From a checkpoint of a small mixture-of-experts model trained on Wikipedia.
Size: width 96, vocabulary 2048.
Experts: 128 experts in each of 10 layers, 48 GeGLU neurons an expert, a sigmoid router, 64 empty slots to pick.
Training: a variant of SOAP for the experts, 217M tokens, 3306 steps.
Below are experts of layer 4 (counted from 0) of a mixture-of-experts language model. Rows are named down (a neuron's output weights, with its number) and show model dimensions 0-95. Each number is 500 + 25 x the weight over its row's rms, rounded and kept within 0 to 999. Numbers have three digits each.
Before each expert's rows: "raises" lists some tokens whose logits its average output raises strongly, later layers aside. This comes from a sample of Wikipedia text that the model never trained on.

# expert 126
raises: "I", "inc", "t"
down0:507523508501495449545471532512495503482465547524504483518535536477472554498527498484456488512493511478503516509518561467484506491501520527505503547546481550447492523517505510511486542469518554465489489464528475508485484468518526502498493509508495520515492476491500487470467503504546513489
down1:471514496493522509469483445522494522483475491491499478482481471519503545507473472477510511497484486454542513528483439500484504492528536479503522502555516481457479495543527471547519502559487458500519500489508495502555501529504533501482509530491501517530453494502526489498484519523455475486
down2:530475506518513470535488480481524486480500508530541542530478484505546526525488531516499502510454555491527570504560487517459532535471530489495495515505454497516510503495487531502511492503497477519506446485496506483508504489494507509514493484519491497500485474512585511516509499479444499499
down3:525482486449551507505463488499477464509479535457495505530499504473477485536486514519518492446537479518515492509483471495555492499507501534514488455484536526488474501495501496554506487499490516498452525471503489489526531558457522489530473528491522509509509543506443511494535511489513501484
down4:503493501523459536516486508517546481508546522490521519475506510470520507507490479501504520541506454487527476512485536513491525479447516467489488469477477429501505525512503469487471501493508477474538465538463528496490543511528504484486496483489497468513479556471544481536538500513524499534
down5:507530471500475506522501509513503479498476502531515534511473532520480487538434492510500453497485544527463513542487534506485512485536527511479548495488488503495517507506510489528517483513493520511481527475515518445516486500486535514499474531508532517480518537492474524482509423436513542510
down6:522460454473486518484475511511537504463486465453482508507484459480505511478512496497504489488490499497510523532546482480490511482510489497518543496465544464511561487501515490527528476517529522549487475476531517434507528494488515514457503499493507500464510518503449490480492500511550487448
down7:482549514520511500493440501472541522492497512462469513536497485511520517492452546478537533555482494507473459489478467503500510541528508458508489480491460503498503527517502549483549540538510519509521465495490497516529512520514511484478496495498547509523504508512513472518510496538477547521
down8:523480497566492496502437498569481513490520539520530456526518493504482501527514484513482542503521503535497458509488481511474496501536499541500535553485501498544455475480488515494509513508495464510482499453473465493509473532493494485504505527501562479491516481493496481511519496473509494540
down9:451515533476516505480527474491449532482521480530484488502530471479492488475507523528532536519513503492496506511527485499538497508502516440510489468505509502546499486471478548497506556504491509533500564480467533555505524510478460473505509527519474512450497514516483497536497491523527512474
down10:490467530479535531521534481538505496470459550465506504488502489483522513500495472499509467503504502500476468470469535530467475496486492500531492510512506458514506496494446502521481453498491458533479521527504560438510522521489460463520532529500505510488482515506536525523518463504470509533
down11:493464468446480471498498476490485501467508505489501534557501504496553493588489489501552482494529475518493517479527498483498510471482517490478508513486524497485525561501472522491542502523516485512542483524507482511499469491527454520531516501512518494525476457492501495510529445484509524500
down12:511511538472491470519522528550507506441496535479513512466543491489507493515491520485512528504512475500514471503482495520535476513524453532492514526515547461489508512485466507511505482502469487491490466488511563533543523490485521482533513539449519505542509514489508573518514502470512509505
down13:465479490494497501536540495482476463491468486513505507492494457508505516544426530536498526496483475483517501522521495447483494512539517450488481487555482554440489492522501504507498445515449504488483452496468521505544483485505495480490512511499513502476510475493497504515499532512495502531
down14:537520474506459503493512467511515493507482517514529484547531472526509524509470466505475495516469486476496478529522550551465516488481482495503498535484530515482480468529461536556462507542456508490519502484483460519473514474512530484524494527470515496490488503530495484540532504473446515517
down15:527473477500492507498456525521474549487502523488475497484534512490447497498455496488554516534479508521487537494530490529488471533503532530498473534539492509494488524506488488458494526502473511506497547484487457504508469501449488487487487484511545488555499500525499481501504474506511579479

# expert 104
raises: "ed", "s", "ing"
down1:540489484562514504517483509526540462474532490460536489505492489543485508508523496526506515468538473537528515510527498515467473526465511505507512524507491484483550515529495477493518512531493498483533505535505460524479502474509446522493509476490533468522468504466540519484463488515560520517
down2:549553454505503472491494523474490474475499510464504505535509462499529511466501480488526493501515469498525521484496488509508496504495514492519502463489542555469540515522469460551497453487524481486491501505472491503493552514495454473459537467516490507525502507495479484502555511533448487494
down3:508494516494534537527475567546516514510516539548484471508499504494498485450498482523516504496509521459469546511470517469481499524537479471451510509484511490505495459505511498514556525514501495515482498551463497501498513511480507505497497491531542510451486474499503478555470519550481481492
down4:511502515522476462495535501478458505453510518500450541553461481484516501493514473518534465471459478520467486526493515459501495518504495531480524489489482500478476538496488475514511508499496527481481533506503500546518513477558480500489510525532477547460497531489547517481471542490511463494
down5:473510508518476507466478511468490509512549496500492490555497500497538507493519505439513527484504471490509505447478526480531510484445507517508477480450491515463528518529514520515497507525502489495493479510459492481485540496518496492506504493548460511546504477486419492464545526520492484517
down6:464534472510507449543482510498521506451529542519536498498515507452532535492529512524498493493518537491454492484542484492523469526493494502531490504499475494466468544495469511492491439509488522530472516542487522473504507521479479481522545510502532489485517478495533545505528476482519525474
down7:495520525532472515535473443494524513530505532484532502528471525498487505500502536487554467497505514480524467492484510507491476454514490520524472499514481504507508472519525498528524484550522464492479511496503491495467478486517540474469493429526511476487491502446474532463518469544500527534
down8:492527528516493540477498505494484499514468514502509494542565524498451524513487487494507476482473497440478478506501492524489466529514477508467520522480510488527547505473506511524502516507480465488474499515484474487538500517492532437448483492473520530554454500452500518496463469519485514522
down9:472475508546498488528479498465491511546526505488533496470494486526496478520465519497510523498490440483469522455486465507455493548485472477495491498494513529474438483522487497469478511523529506512486481465498506504493497499508485493468499482461539469508533507504543547487435540494511469500
down10:496490487486485540486534545481507512522516533483482439511479499504514512523478501503494455479482511484530468468495531513514521467486463474500501498532478510494512520482487467488464468514518500443498480448472505466527509466455523442490551532535506501467485508465503489510519541462494505505
down11:514479522491493539456528498454523482469471515489480517475470514494505537461533502499507528524518528472482476507495469547511498474507491537502474484514477514448523456483503486490546494438502500502508550472499491497477485506495490488492498498490491455511461469539484550570502505481505510477
down12:510505496523519476501500524466501473536479523463472536499543480492495489458493521487475480488482477475536502498469476494528520503456504536505542482532521511534489444515460454471490469510455506489496538471496476493551521455479504535489487538479497464466470480506483483480475500479503496536
down13:473494511511480499534469482486492547533510534496532466500488472511511503516528488489480481491504484505493531473496524457543527536531493517464510475498466494496552443479509501508515517516566493516529538451539534457513529500474493510486543467471463476484473489497535488508512518496497472489
down14:533497519492544495588533492521458471510503512478554510522457559516496512497503523494513498527517472493478501479525527466526518523537504525480516506461483497464539490501490506534547513481463503515465509519514542507467516484453482462493524503465511493483503507468486521504513497512519504513
down15:501526504524479504502520538515495482524525474488502503450509445517497519484539522480509462489500495543449506481451502515504481518559503493500505533501502481506513461522472502517497496492468495492458506519509453437473499511490495478495517526490562525524506515469512497515580526515488518493
down16:482520510483531478484460510457506518493467527528525499543536458511502494501513499507483451487508491493516490498502482490525477504488476538538468443492534534500483466501489521530538531477498474494450507487506511495548447458503506450534500511493495499504537510456518491506507510473555515534

# expert 53
raises: "ed", "s", "ing"
down1:454467556471536501488477489518483501555461493538525482497502531534490514513490441495496462492495463467477522497502469473472536497518481486490472532496492466512485458487464476534468512520447502516550539508496493529484490510476503505439493498501502506495507480478522517506499522516472519522
down2:539504485475522525504565500522461498524486515495540525528518496472507505508488535476498502484511521504505508541517484491482491451482503484512526470477499498491490471506501525526477525522499456500485511497475478451473511488522451510561445527509539480507438481474525505512500526450542506478
down3:485457504519523460509494516491550477489490459463516556498512481477510510500526502490514523521448460514517531503502474461507506517504538523535491486458504524503455474502507469505478503494456499499478516530505467542534526525523476521503451511510498511528477498501530548478511543500539521469
down4:458493469497519542502503520526549498453470528512478510447474516493509513478514557500510477529554484535454504483549497499505498517501502494526480522471491520491485495499470495552497499512501523518500492524471505530512496497516473505514491455527471539504486473501538508548530545489538497455
down5:497494509472501510485463532581529508504485522507521491547461509497554539510480482504542495500498501485490518473501509541514490472454446515503472479463502490487478523473486503478508518488539473526512515537527543523446450503520518487491504487466485501525506501495493507476535518550514485499
down6:503456494526533532530499486513493489477532555508557483510481513504512508510547471524453528509467511541473514541489474469496480488508503475463475491461501507492478488453496497485480506475490471520501510493502487500498475525469505483490489474541521526514496502504516427512533449548533517479
down7:470509512502491501469482463477512497471546506472551485490513540487457492536516525534502515451501492509515498500480466511535525453526481537493520478519530511535513533472498460491532520467521498458528485500499476485460515513476521500522527536567490493502469505456482516488454482500489516501
down8:531511497484487481484542472515487511486492516462522509548512446483471519524506467537520498538471488503511516523501560519487497507516488460501505501552503481462497546507495477526501493501538530528510522476452460467488530491488521515480491521486485541493511501504499517549494478507508449564
down9:514488482521499489470472488479462527466528488424533485483440472503499498482512481544482521525507471491479462500520461492496516486505553517491500486486503508471498463498504523545480522505498502500524519495517505532522520523520481487482495480503492464510514523513448472451487510564547537496
down10:447480531463487546478480468472506489512494467505520522485483471507555502522475454518545490529499494497529501485525485504511482494493503508484487482518507453499462571497528475487505521483488483505496507500441518470513450515554449498539458525487516485518530499495502527497514492481482482501
down11:475525520530510520455549490541516461477475521507463477512478494484509518496472472517531498500513484466450551506495529551524538483503483504470548508498430510505536498473483498470495506465478511501487488519483514547534523502489540474500523499509486481451488489478487489480498500545519488492
down12:497507517495523486515467480508492514544496558466472516486487472501531517554476493484474481508479515530501550481482508502541520497529523499468474461449472535448519502501494487496499476546496477506504482510450474492481512480460453469514507520526495485546513507481498466476456480501472501472
down13:487480473531497476516492469505577473528492508483508479482513535477504460492486528479528517518476471483498492487546508553496510510484501503538467452514463498511486527484536477479464521508508530534481539516517487487497458479508494493522494482445453484474455496488533517544468506493510483492
down14:507497493529507522523511467532466535464491485456507478456527525506461490500471471469511520503521489516481490509460489485467494514503512509487465527535505503573489519478519474451448499484532491498497517528510471492512508489497527504468446475465486521501514462509451505498502495524483487566
down15:520493488491484481509495556509491500479529472497555524472475495445503490542510528544526524486522504547464489482507511518487524506500489478468529497458448495447500523510449483466502502486500492480512475510528531516429467490479487496534522509554481502519477522502516520494487489497526513486
down16:500467515540507469470457487493521476507480483477522496521496496508495508455491503523494528535477507547459537487502519513493486527508504520510491496524494534508507508524509511491550484493541524458532511465461492498487469513449481482513558483468477532497496513522514484572543507556484513474

# expert 14
raises: "t", "ter", "c"
down0:483506507498481520504579496512529518541494496520527505493512471524482470467496484470534514560522507514456479499529502521496467502588486521488487500547480501537505478487486532517499537485508512541525501481503513511491494479519533538498499508510549543503551504487520480508500488512468496481
down1:497471538511468460526500518467485513511553506492507488450465493516519511515532481486507504536541536482516508536521498427479506488494528500477514510490469511498501470470508462571496486528476524493470514500479530506493509519541533481478499495523492480503508465503475508462464467451508523524
down2:495545489516499497477493470499461498548537492561520493515486523504505519477526547517536496475495511501536459523485541547520518463500488477508509486489537518513485527483500513510490539463558510516515487531504472504493493506539531541530469526540485510477504500494495479479483460471485447493
down3:511526506523485542501495483483493503473547499458511503516461492497501507468479551522491508484475518508472485514539523523507503494475507423501447496530486523451495548496495499510554444523532536496526493517508491512507502492502513493425495502538495474499498501513497525530496551507525506500
down4:511518523488444475511486496475503473548494487497461526495444487489465480468509477513504529573535489537454522468492489511476498504506480493504475499542493549501498503514499485534470522489460537472501486497520514521486451486504509469528541516493491520479485475466517501448490515532514527491
down5:507518494507562497514507527507504492532495528474481487501519458472523505510487501453480496481484455503445533514454533509504507504480467518496484467499530494484524498493495494555493488469500570502470477545539501519470483524488511483526508513517485532522470527492502555513493503502463529556
down6:485466458500524455496528491499488477513536456479522477476486497523490488541494488533533520495557488490513458464479479501494507504482483469470491510506513501494508484516509513524493528497458527496497510532489503506470529542494494521526519469510553461424519514516531437467507520489521512470
down7:489470503487501490516520500502553509534508548488499503524498482525507505492494515544549472488537518491507484480499531541486466506477478497501466490495471481531518540505510560457527476512472507518495526504513452543523510431520532487523486460516496464498466556536490504515510485531512505499
down8:435480514475471581501485436490512489480537520517507493480496514498457497524490478528534490500527463515500508445502517535510497502557492490497505528477537536509498497487479547490554515508515508530521522508496504544517530533513499503500492540525507527517485503490520487509490486528501460503
down9:502493466498454473509519499541508493492459548501539539446533499526486475511482506462497500452498512486494504520454559502462492488528501494500499449517522520503508481509513461528554512480513514498490496498557532524524545478494487505494491500514521487514477538530528512517512463513520531525
down10:483501485486469521478433542497500506505495458458472519456485503446513502516527485501509472506500509450513502514533510481505488507532507528530487485491515528542548473482482475503523561501548500492506511508515528409507473512484529546515500519516498521511501505499489484510523490492503509534
down11:498488492484476524495545514451472498493520474480504478525526463521508462533481461497507478490521510509544473527520427475499538471494478492522518504490482422476473494547466582496519497517468510515497523510486485517483525487519476497545503530505488501514496506490513508487500489477506517520
down12:478535487513568492516502509483521487501476526505488497514516531493425509487492507527502506451535489496488524505480504496492483477508485498486484444469450526507470486518470525480471491530515486495470491490494491506510471476482503475539477503447531497505503490521534452515497506453545539442
down13:509546413499466530508499532474522474520487494454553496496477541536492515483525491546494500521468488494501481512523512477497501514531528518493491465529447511509475481510488497501510467486483521494534476488521521478497475505530498526518505514471490482549543506479460480465528536529490501520
down14:492482502511468521541508512517538497514518477505517488500509502509492501542553480535515491480488540511489495488539476524502491510471431484497498475489561517504423481511493494458463490497492549480506493489480545505479475471504494520487536486526500500479497491443482499472508468511490535448
down15:502521509552496524533494529488458475507550527512507476491555525492523493521473496495486525520447497527487479504511506523528489475469498530513507509462490531512431476487502509483459482490503489498517486478491492465516509491493530495517476503486460492522470510507464489565462470437525474514

# expert 83
raises: "ed", "e", "al"
down0:523495492479482519483507474486490528505471495509517486505479506522528511471506515505477509541584524523471500495483497444508500486482463524474530512494550497499584443483486518508502474511503492481484530492511447518527496485522508512509496528521512502489494479505469496528498494532558543539
down1:496525468482518486541501477492509500433466540504463513491542451537472509515497525482504510500479513493499503546507503499453511523529506499484475520501491506443453471551488476495546484482509491482515515442464478465492537513461531486499518489538515530492501472488505512482522509492479497532
down2:474473517519519514491535506489504502496499488525462485501474489512462474511464484525531515483522481513506522534482524521486502502554516516460505491533496464523492508489499488484525471427497548528498554491474454505520519497514549487446472487499518513462511460511515473526529462525530482528
down3:486464530529452483515544516462493513500489496524507485519473527522525534517528462485469501531448511489497501483482478499459524511450478484489525532465560488512496537509486553494460476507466488536498516502497489458474498470510479510534468501485498471494506502491461486496523483481525448484
down4:534507503478483509458529485495511504515463483508450525519517495502496472495512484486522490533516474502510443464459535496510500513480465513515524509490532494476537493516506460525511540502465522477467555493506490506545523481466500504504506482524491507449515468535439495462534517496447521479
down5:472493490480467515478451481501505471494507492483488473481466547515516477510471491488503524496539459557466490445494468497488482481502498473446491522509504512495494527478509511446495519504482501472545524523501503518465476469515499498534437481521501497480506483508488472458501444503515512551
down6:497484487546497486485505520506539455464540472506504481501542502481475517553459476501477479513496479547454521499487525456486553533535514497457535506481474543511479505487482507482518513477488513479505501502498490499499452503498497480528497471476459558497476467471519510522459524512501472481
down7:513536512502526478521530493511474525488532491480486500487519513532506501506483498492448490490479455477483507513503577514523497525443541489493476474505525521464517478467518466527437464521501496493485495541515516513516464462501499513502515490513485470500513516504512457461526453537493547482
down8:471486482537516509477527498485540511451513507506491521480516460478493498547510531550514542559546479492523501462491492497486505488515500535476509527470527464484537516506407530520498506484494496485502515498508497540521545489503487493497475494519496540529482505475493474509509512501513447507
down9:494525519558496494547510487477526457508496483491494533463449478502488515473515492512541474543492468469480470467457513490561505525477537475512486485499478522476486476490512465472525519515529473477524512509494468530495529473499535482498510521505428500515501504517518488526458520524488508488
down10:549542493485474486464490464528509477505515465524501476557515499522475494461516466490513455495520491516478499499482498514509469502477462502518445507497505487474477523476497472469490543501486474498494548521559512520487503457450491521469501486500484490464482488466475482558510502460501478488
down11:517505539524503519496501497535453523515502512517522507503492476530510523506441519519520474473520516491494477490527526494525461457500517462478518447473472484475573499506514495484520504517515521466476468473530496502477449473507538504521476462544520514497508564478487527484538502497511500499
down12:514474533539556487510468508491501504484554502549474456512467518510498496522496500485479549516466490517515488464545481543488455510471489480490503517532532513468532510519498496493481549515462490517517530541456530484490481485499483472522557513528533505506481505514477509502474514507486478533
down13:552457507520498495486540494525498531505516510485478458536514484478529516526516531478504509547498474494497515501463518490466470477500510481499490445537543527538544492477546495504489479519494484516518562467507504480467504535503499511515503481541495483463492441510488519477534530494503491534
down14:509455532527461541479474510485530454456493512480473460487487443508499510503502514472504468518532524514510524491496487496488495515518506474485514503447457528497476526517496567502512503469501532492541516496522458502462501547509478500496457477471481510443498506491507492517458504528491482498
down15:540506502543507452525474505516482495497504509528497488509499462570501529520515491479533484475497510526553529489519491532496536474520498475508481477487538514533478473461487482502499505462459517523444497481516464483499476477498489509483531498481458478463503509507499550512551503486491530548

# expert 15
raises: "ar", "le", "e"
down0:526465549501554519519455536523445503507501496477531513519489508513503467523494532505444491486462506479485494501502479468524520528508499458480501497442453524489479511478499511537517533536488515490490479502526512505503457449485505518498487477481492534527510457525470474486489518517502455520
down1:509484534532517466527465487464433500485518513506488507476472472453470560493547520499496467497489492491511446489457476475533516505495508493484477519497501492520503485480478520538459502484495511523464507507479517492524541518542482458519448485503506481514453524505486486499465502495511527537
down2:488517556529502475466476429519525502470478439518495498481502489504543537487490509511481496501507465528508461490497479528512516547516504508442488508494504470486470471518519499447519466500492486485515496515530492492525517502427446473490504505493512521529481520530509528492493526505484491528
down3:533510488500480506476539491463550498439518533458483503467509474548557507472496478520557512524500498519519486534519504528512483525526500505479484474475486525456499520489546490516526506514520534488490516470465520483499546487478504519511507476488483517467464495485546538503482483508533530498
down4:508476483482511469515504537484486485464494487523500518465479464536537470500487497494466493546502539473528474486475490478497505536546500521483505461467496455459498563513524504549498474523518478464531454497482516499493521515481492493538523498567505482502504515480468498512543506483511496470
down5:490542541478531542475525533514487502474546486511545502490477530493489504482513485483507521511503496497488521517540506467509522480502469523492538500478499488491520470449442518479491467450498476462463455469514520444511516512509510510483544472486476456492488508483454489490476489530483478489
down6:462533500480514506472505489501507509525512520486504500444517454519515475453492501504463511495525450539494528535548504497486511511567472466531491497440499499492475499485514514509469511472512495504495512493499512492568503539517530484475470509558479536466471503496481513520517491508486492466
down7:536505492498465557468516481487462511488492501498493513527548499508463549546475471484449514506492533496513516450483479468500486483508471458538496504470516504457482511471490503451482528526508502479518507466486499510461484508480547522508510520491461509500494496524490508484527479554448514513
down8:533533500473501550466517506506499476525502471517528498501513502491499520506505496482518445536507511533505500451465520482477470493464498463516501553484505502518513460508523491481454490500512500451512533483480505460513457502518474491479465488559454489538500489477466517466562496489481508504
down9:518508499533460540492497496507485506477536498494496493479490543481551504511498499474496511536497546509509477480505500489478521483517526509482517508486487504527514445555495473509474507480486504495478452512442436508477512558468489472503496535504506515542442535528492517533529518516463494493
down10:514510555468488523533477487503517481513463480503484444478523488469447488493539474464497548531496497495520503496527512486513527488500507498474497505513449513539516481488547467510467560538510465504540517525492489521468484541490523484525511500486504485503502512484491458510488456528501469537
down11:534477458472512486485521521534465523487509493468538486518481490491496511506507502487464493465507495505487489485521500567467536471484458488526465511499517517511518505498546527508490496505472514522535491583480491545535476492469513480508499442531499554456522491499491473517502489513515486482
down12:491487464474487457450536512524482496485515455448502521530472505510460513469540469456493472516469482511493504502492515535474486547490489496457522478538490479549519504490477527478512532482492502518496485503491504494494514447494521522502512526458535533484487505520460494534504547466469515504
down13:513544474508440490497519461478537516469499503509471449459563468505505491487503497482485517469492466485487483437488531529492511516505492443533468498501533502514490517522510508542500520512468519493488478509523521508518495481503536509480481496524456501510459506492507550483517518505439520497
down14:478479490499507521526545479491532509508462514489542515527446520483513504511525538507532526489514466506494519505473492503462486428503483530526519546512537548510541492537468550484471450492480478488491495462477503474486494478529463475488524501492483481498528540488512492531525495505511485501
down15:471468519452500498506543481438512515482514494448511498489530504490523475494503517504473499487514490468495504504453522450550528535486498480472503499444472494538474491508498494500501460512520498502479487500540502532490516555526502512481495516471451543489489503477501496518500543437486519526

# expert 47
raises: "ajor", "embers", "ix", "iss", "ount"
down0:545504494501515460502456512484531470514480481503488491482474483464525525509460508512550490521515517525503503497477490475478463477526513539525528480498477492541445475493517542509448486451533479509456519508514501516494495477473502473482497525463530483445508470490491526501512533471456486521
down1:517462494484523519506505509474477543549475449477481512518488518499495502525528497480490476539497489468489492486506479503477463488476480495471476499449521507506524457540496469548491543509530477518507500526493491511482485465521475509457493455510498554498574516479471460514476467494505482498
down2:494567542507499478453511471479556473469507521491521507489487481516514504491498492464560528533479467545491524535480449488531507473528468468514490494488464464523454476497530488503505515490451495522488485497470498503482469503494520486510524511480464500496508528489504483515501488506490546452
down3:478541502514537475471508530466501486534485501565455464487482523511495476483468516508514469526516520479507511465509498520509461547458483491519484506502483502505507548511527529497515513501517470490495519510480538533483514533453507507490524478487536483528545534483514431541507518529485491487
down4:521522519543466511502544496453528507485497493470491564501507511497528508503524530512461525498505515522479502492506469475499509514499482466500501522526489443492469491504474506495531453442484537476512485491479496468509489483446505508520493529513419459486481491497496523553476492521513486506
down5:456494461504445482500513489506510487490494503501448497469509492507492468482494526500493487543504574462540465516489490485474510477515488491494502512519455477523483455524494498468508479506530544489458481483515500447487494513492502500531485491513540495497434540469507565516505496491485517496
down6:487526515491581543533478516481457488503485531490492487534490522502518519528493495481506516501509477478525469468484475490520513467534449521518496519477504507466501546528519509559508500479457463507479478464525529502516514511495517473506523484504513565518504442502541513497511511481499490477
down7:502476474503427493552501514520496498478463501482485461460552501481471518513554514466491482505483490502485540504533533521497503487516499488515499534492518514523497491524491527505443475468502460511455478533482453503494516493568506495472509471513473497504509516478491485545494492527511477472
down8:537439488493553493466494477497479503479547492528506488468481534494474475494505487518498522454477449522465530519472486496494504528499484506502500481500539499483525519504444468530516544499453514472508526520511506526425513508522484482514510506469500502494488502503511500511506545510551520465
down9:515499534458443504497534479523489506485528514504484528550466510482485526501506500516500471508478519535476498515505493530476467504468447536510488476517496494535500512492468492498456493534462491507545489523522508451493449505551446479482523455481511516498466501481496510472483523501479548507
down10:480509492506499541518497508494497465545515484476542484485542534486489530478501468524472480512502495495488512525511486529467472504442500510483525506500491467486469522487465488494490521465513462505512505476545479526462558450446483517516474486507521478479559508506469536464495501457518489504
down11:506526523470536476511480480448502522464528518507504509514503569485478507501502493494500525497486540496445516494532480449499548471489552514523536490494463484504501453466473475508463476516511532513496504506473480477472501525481463509479519494491481525502504499487493529433498469490536478490
down12:509478490510464506495511486489470516508510476521448496517494528460471536557511517522550488536493479472503481449498496507548482496506480523538528498512474518466499474508529491493532503522484500513517533480497484528508559488504518468569552543520476519515510518488510479464522533512504476506
down13:495532498496488479512503473534497488565444505446514525483514486497423529527529528494527475502493503502468519534459514505508497490488515524506507502544470536476506479534510471499487466466502475516498525459475507525453509475504490524523486475500524546487484522465483466495500492459500478506
down14:496482529540494494477557504466506456514479545503494469477456472490487508517526526502462498538518505519452497523481511531498535504553457482452518543497503492519513477516478510519490520485493521486472521528455505500540486490512507446477543516496515551504467531491470505508495491488474479502
down15:548493459509514457451542499486508506494490448551556526458492455475501481513515472503493469493488497516527485494484480550467495533512468518508513501535488511444501492511478500484529502523521500498528477500465479502506512479518487494517504520512543478466520439534521500503520550509499496495

# expert 45
raises: "ed", "est", "er"
down0:492456495478521498514525541485531458522492470467476472482500476500500497505483527422482516481504471530493488496515480458487509529525534507474546519501486503519495529492498544531501517506502484465515507497575518500491510457507512521529487559500486508462474487529508483477536528517517482536
down1:502487495519543513501530502514476495534514517489517541452500507511487506501463504515465440430496518509471480497472531491489480513509491561509525505483493504468552487480504535531498481525480473489497519479550487465525531502453530478511490524481508484508500537525480474504473463513533521540
down2:485513474502521479497460501474540463479484501439528488493506480477507518508501525503543475466464499477529524509498472510465515462513478452553480447533492515489516503502482495514488500515455542487481480501491501518534550500515489528505501514556510503482505474463510532521556537518520520511
down3:496499475461482488498521473485474524455489511511494489541492518501537469517518530493491504486525526520526529443472519517527483479496523478482523488512569457509501509508471475531514489488504478506489488487548503472514460491522517486541509510516545519527500518528453524497564555516512496529
down4:470499525464527532546470518501550486502504505485496519515479519487521553470493486509480488549496533513507461473477463468476461510501497507498496474481479509531507514537492522528469471487543491497498515463503520448483537517471527476504461511525529543512527499462462473480484497500554509507
down5:526501542529492482496475497541536523466500495511495492489495516486495497560512519498459519472453524536488518488492496453430518522483516520478503468560479536536494497546506469473498516517531484466507482491524493495495484503523471509514440500518491485494489540500484509500528509516528469548
down6:521511504533496522526501510489507480469530540467482485506474474497500509516537543498460553489487507508500500548484508514474524517477520475504525521459477535545492512518485499482522512470496468463515518540481484488465482552471507542478458504503529505508507549558463471511527522485497507537
down7:512517494494468483486538486492491506440527469514536501505494514505521501495491504458487506525500517511536463463505508516490449499494448468480547499471490453540519483509498509535494504516495472520459452491482511496467513517531516511479476517492558455464485508493456504494500481446523546499
down8:481524508484550516499547452531500467530501521498510471497533508496477525495459486511517475500527533506509454508427437488481486531510458494503512476491468466506507481452489507461471502521526484443506461509491525494484497515482511512490510479488522459476483509492492507467484489454504529500
down9:520477494471496535462494558507493476502495526464503495507546479489509522507506525524523494479462497523472513468452489478491488485541452489487466496435538526511488524473464483506485485482502512472477501515539484499509475475513536483475525523453545497523468529472469490483487500485519471454
down10:512456528480495515479532477476474516524509483482483496471515482494494482507483495501493466555560512512494530510525481504556499492472484509485524467507506473508540488510529546551515486470492525460503528469485495481501501504499538478515504553523485479500481479519479484478525520581526524534
down11:477486514547476500443483457480515507493504540488492501485531527472516513512514515543552528515508454512512532506473484502526482531481461469524477539459538525479495493477509483466507487499501529504542534450510511527539506485488499523508515503493485465559473475512529505502492475548504516484
down12:517500517504516480484490464487545496492488471495493497478530506473499533490504497554509456492419453472457516475487501476532492505492487487448503485498516530513470516489462490506498508519482501475433524513489493505490492511490526476530541533484519549550505486509461504514460535493523477493
down13:530494510543553480508528528471504513538458519496457505510507509486517520554523458466520509510524491502468504512491518527570488517494529508479507530480456462507509485511468486450511461499499530487513525473498490525496507536529526471513529553493493493517478503513517511485515527549512513535
down14:523483533480478523478473491530478542491517535525457492566494511504530487499507491473523484502509491525508494533501544488494532462527461500485536511526480540498507510497499489528511543544518499488442513461498504533488482483486449499500512532503492536533524533523529487453488527473513484539
down15:497473477514495494482510543474508475546503484480476540512480514490487499501522518561507493477435506529478520539525493493512479546523537537503480507545474521517464530440495501523529481509479535479520519521492475513488522521471513493488468511526561475489480485545516481517467491507497519494